config.yaml
n_layer: 9
d_model: 384
n_experts: 32
experts_per_token: 2
d_expert: 128
d_shared_expert: 0
activation: "swiglu"
moe_layers: [2, 3, 4, 5, 6, 7, 8]
router_score: "softmax"
normalize_top_k: false
routed_scale: 5.01
balance_loss: 0.0182
balance_bias: false
init_std_router: 0.023
lr_router: 0.00189
vocab_size: 33851
norm: "rmsnorm"
norm_eps: 1e-06
tie_embeddings: false
optimizer: "muon"
lr: 0.00867
beta1: 0.9
batch_tokens: 65536
seq_len: 384
train_tokens: 400500000
steps: 6112
dataset: "wikipedia_en"
Below are experts of layer 4 (counted from 0) of a mixture-of-experts language model. Rows are named router (the router's row for the expert) and show model dimensions 320-383. Each number is 500 + 50 x the weight over its row's rms, rounded and kept within 0 to 999. Numbers have three digits each.
After each expert's rows: "mostly gets" lists some tokens that are sent to it at least half of the time. This comes from a sample of Wikipedia text that the model never trained on.

# expert 28
router:426578416446546414529442565573564375532477567538537436513497411492583605553494400427504431539542457473562465459557488475455540531419552452565435517494487482472510479503418470468544424428563508
mostly gets: " km", "000", " mm", " million", " sq", " water"

# expert 8
router:492460504459464468487524538549467434525499496481546553509498400507397577536506517452542578561536448434545486452477530459450571546420407404565366485456415470500436606496483458488491477560607556
mostly gets: ":", "):", "°", " :", "′", "',"

# expert 21
router:517526527483558577539574642457491502450504471538522483562489449419389438463518523492529606569429473432481561561554411506444582496482443445576565488490493468496417473454486410458444515457628528
mostly gets: " de", " la", " Me", " My", " La", " You"

# expert 15
router:478474455428476521538432553574547460561489528481482537426538460518538554560495511472476450588540453442537438445432478545423578579466421420529422475443448441440440520521480521467553512527545580
mostly gets: " Afghanistan", " Massachusetts", " Amin", " Ali", "″E", "ima"

# expert 18
router:513448450440485456468473441551498459532621517426440510480550497593439480541497528496529474543501486476534451489537459578465506480426636458481529526529487488490585434558561570466537492526458476
mostly gets: " home", " life", " wife", " father", " daughter", " population"

# expert 12
router:558489504459514462494424527470491542599487474577559511515488501498574515499540576361449465517418454496557455447501469526448533548572519445567507480448527499429517441512403495538576375530540569
mostly gets: "r", ".A", "MA", "mm", "tt", ".C"

# expert 9
router:527448473391571426552437436578510515533602480544446573437572545551537507565462466448494476558445460460519427454407462586448507573509597454538483497508496499481593470499400514526505522479528543
mostly gets: " Ph", " ch", " st", " sc", " r", " Dr"

# expert 1
router:497499459429483509554441568566531464573507515465484539432535439515545562572501528484472438591568441441549443444461483559421581575478425424527424500452465436422465521498483530484571513544536579
mostly gets: "|---|---|---|\n", "|---|---|---|---|\n", " $\\", "frac", " touchdown", " \\"

# expert 17
router:511490474416489502545448579568539467565471538500469551414544448502535552531489516489468453587552444435545446451433486531428581585477420424556446495438485439432479533510451541455568520536540581
mostly gets: " ITA", " ESP", " ARG", " GER", " FRA", "ović"

# expert 19
router:411552487603456525511557505434529506423600517530498530537549533450408456502591581441480460516475494492518462512492461539513457459585541511532579516479583488467580428522529525474456494542556558
mostly gets: " received", " released", " took", " made", " won", " played"

# expert 0
router:512454465425481500534433580573558449579511492485487556406541468492540579559519511493478442582544444447557447406446487560423583579457425424540419483456477455422452508524469533488565499528542565
mostly gets: "201", "193", "200", "192", "190", "189"

# expert 30
router:567575468527488504462548527466506508498451590438555557443484419483501516526471531535409569447480489495520565407609495559465521421521399484480434446560529489482452536567493605460471522449543549
mostly gets: " and", " but", "),", " which", "\",", " where"

# expert 3
router:404547442476465407556510439466571532549477497488475520480543512545492565401478507559521525521496572477472473402540613578436529514495614438382489535547574499467436542485534514513503526506520519
mostly gets: " a", " an", " his", " its", " their", " two"

# expert 11
router:569515439513475443595506522568618552500548505488434504466519501434529576564486467498471519565539432442406415495467496463412547525526433411463380453487478463452527481628493457501541480492553518
mostly gets: "\n", " was", ")\n", " were", ".\n", " |\n\n"

# expert 25
router:473527392423478495471416544546493456512396514521503513505516588538599563579455453525415453554516485451571442478448515607424597574604434418510515510448393465462525484490502517477496568538555544
mostly gets: " species", " genus", " Died", " Phylum", " Binomial", " Animalia"

# expert 27
router:542459461534524528597489516435452501543403510490397477448536533462491483530484563543579441448561478410454499544501448525471572550512495472557525423514457433579540439525505467475547449573496548
mostly gets: "č", "gh", "kar", " Brown", " Singh", "k"

# expert 6
router:427506414424502530553517543440416457564512548439499525506522433468424574437552495527522427529529497478444449422588537477480516506537432528487461512524507495432470590448569506469514590556571507
mostly gets: " that", " which", "The", " who", " as", " it"

# expert 16
router:519541518485493474552433543529500446571393445504467493465507446632440501496418610474574557550447468469523470539542491584465403586576579459459462505437479565473443577481530392603542450414448487
mostly gets: " Chart", " Show", " pop", " song", " Role", " DJ"

# expert 14
router:482448496398471526534409551579458473505510479413432510475545461456523571533506424485503534556515455458529575453423504544462518534410572442495446552409471484500472471429507522530416493555533534
mostly gets: "–", " ", "+"

# expert 24
router:455518439491489568398613554429509449452525477566574516485566478438493413453482574411480520540518448449424547573477479567494508362526456485565504507421533482506492471493504523470553533494539519
mostly gets: " in", " from", " on", " during", " after", " between"

# expert 10
router:520488452428478505547422568570563474563474498426460548428535445512556574558464493492463451582552430447536430465467504550411576583436434430521423489459490457426456523499468513454549531549535560
mostly gets: " %", " .", " −", " ±%", "°W", " ✔"

# expert 2
router:577413610498443530489415522574543519512479522545520491468564439447540537498460545560500468552486484443520498491517459468525498595523470486463473578504456520419524533519491560429514527531436493
mostly gets: ".\n\n", "===", "==", " |\n\n", " ==\n", "===\n"

# expert 20
router:399590424485391459581581490511593463400581489468437527522523558475426489509513575453484480489465489420456444474483497576481483528580482454473549509517557498444588447487519605502489473504458540
mostly gets: " used", " released", " known", " became", " served", " built"

# expert 29
router:548486463514467518512392463510479466473561588516452505495523601551404500582472562497458433557578485496514490552520526556459517536520636557523480462511544503503478504518509547495570444556336471
mostly gets: " members", "ations", "ization", " rights", " students", " areas"

# expert 7
router:563468434508518539510441488475422450577499523509449466483531530493583487590508513495497432568539542468507480493447560516479510524518532519532518436426474411473505475555437481391501424543492590
mostly gets: " States", " American", " British", " United", " England", " York"

# expert 31
router:497474439420485516548426550570547470557501520468467530440553455501527552544501514467473455576533442435542440433446477571420576582469434426535429489441460437423474525513449535482567517531522578
mostly gets: "283", " Votes", " DNQ", " JPN", "°E", " Loss"

# expert 5
router:610537405518547489514526389576523525468546513426448512464488520466461561545461484424464479531513451467450446569504425497445511474510442445504411439549590599414513495567510500504514508492542489
mostly gets: " is", " was", " \"", " has", " are", " were"

# expert 13
router:508543455488486554606429552544519495483457527542493546511580422467486478546533489415509494571494503436520502512449500548442604538482407413543426460537515391483449512535505464466528485515552545
mostly gets: ")", "),", "}", "\"", ");", "]"

# expert 4
router:497486443416481515543436563569550470568505529477469546436555449496525563561504525473478446594539443434570439438456481552423580574458416420514418473447489444425465517518468528489570521537536565
mostly gets: " financial", "17", " episodes", "177", " summer", " him"

# expert 23
router:474454586579433550430514521534519464508461542580564506486529457457552427520547420531451530533560465450561583565438507391480544572453428480496544420437458431477541540526572410529617549530535581
mostly gets: "|", " |", " to", " —;", " ;", ";"

# expert 22
router:522464429405470532536434564555522455567489523458480536428544456502517563552496516504477443589560444433553448445456467544422570583463432420534425501444489449431473524512478522486554520540515575
mostly gets: " FW", " birth", " museum", " weeks", " day", " Scarab"

# expert 26
router:497494449420475506545424560562543468561505475490482517429551456501516565564495515478457444582540427429544448430459474546424583575465428418525426478457467466429477540518480520445567506534546564
mostly gets: "|---|---|---|---|---|---|\n", " ±%", " Pts", " windows", "|---|---|---|---|---|---|---|\n", " plastic"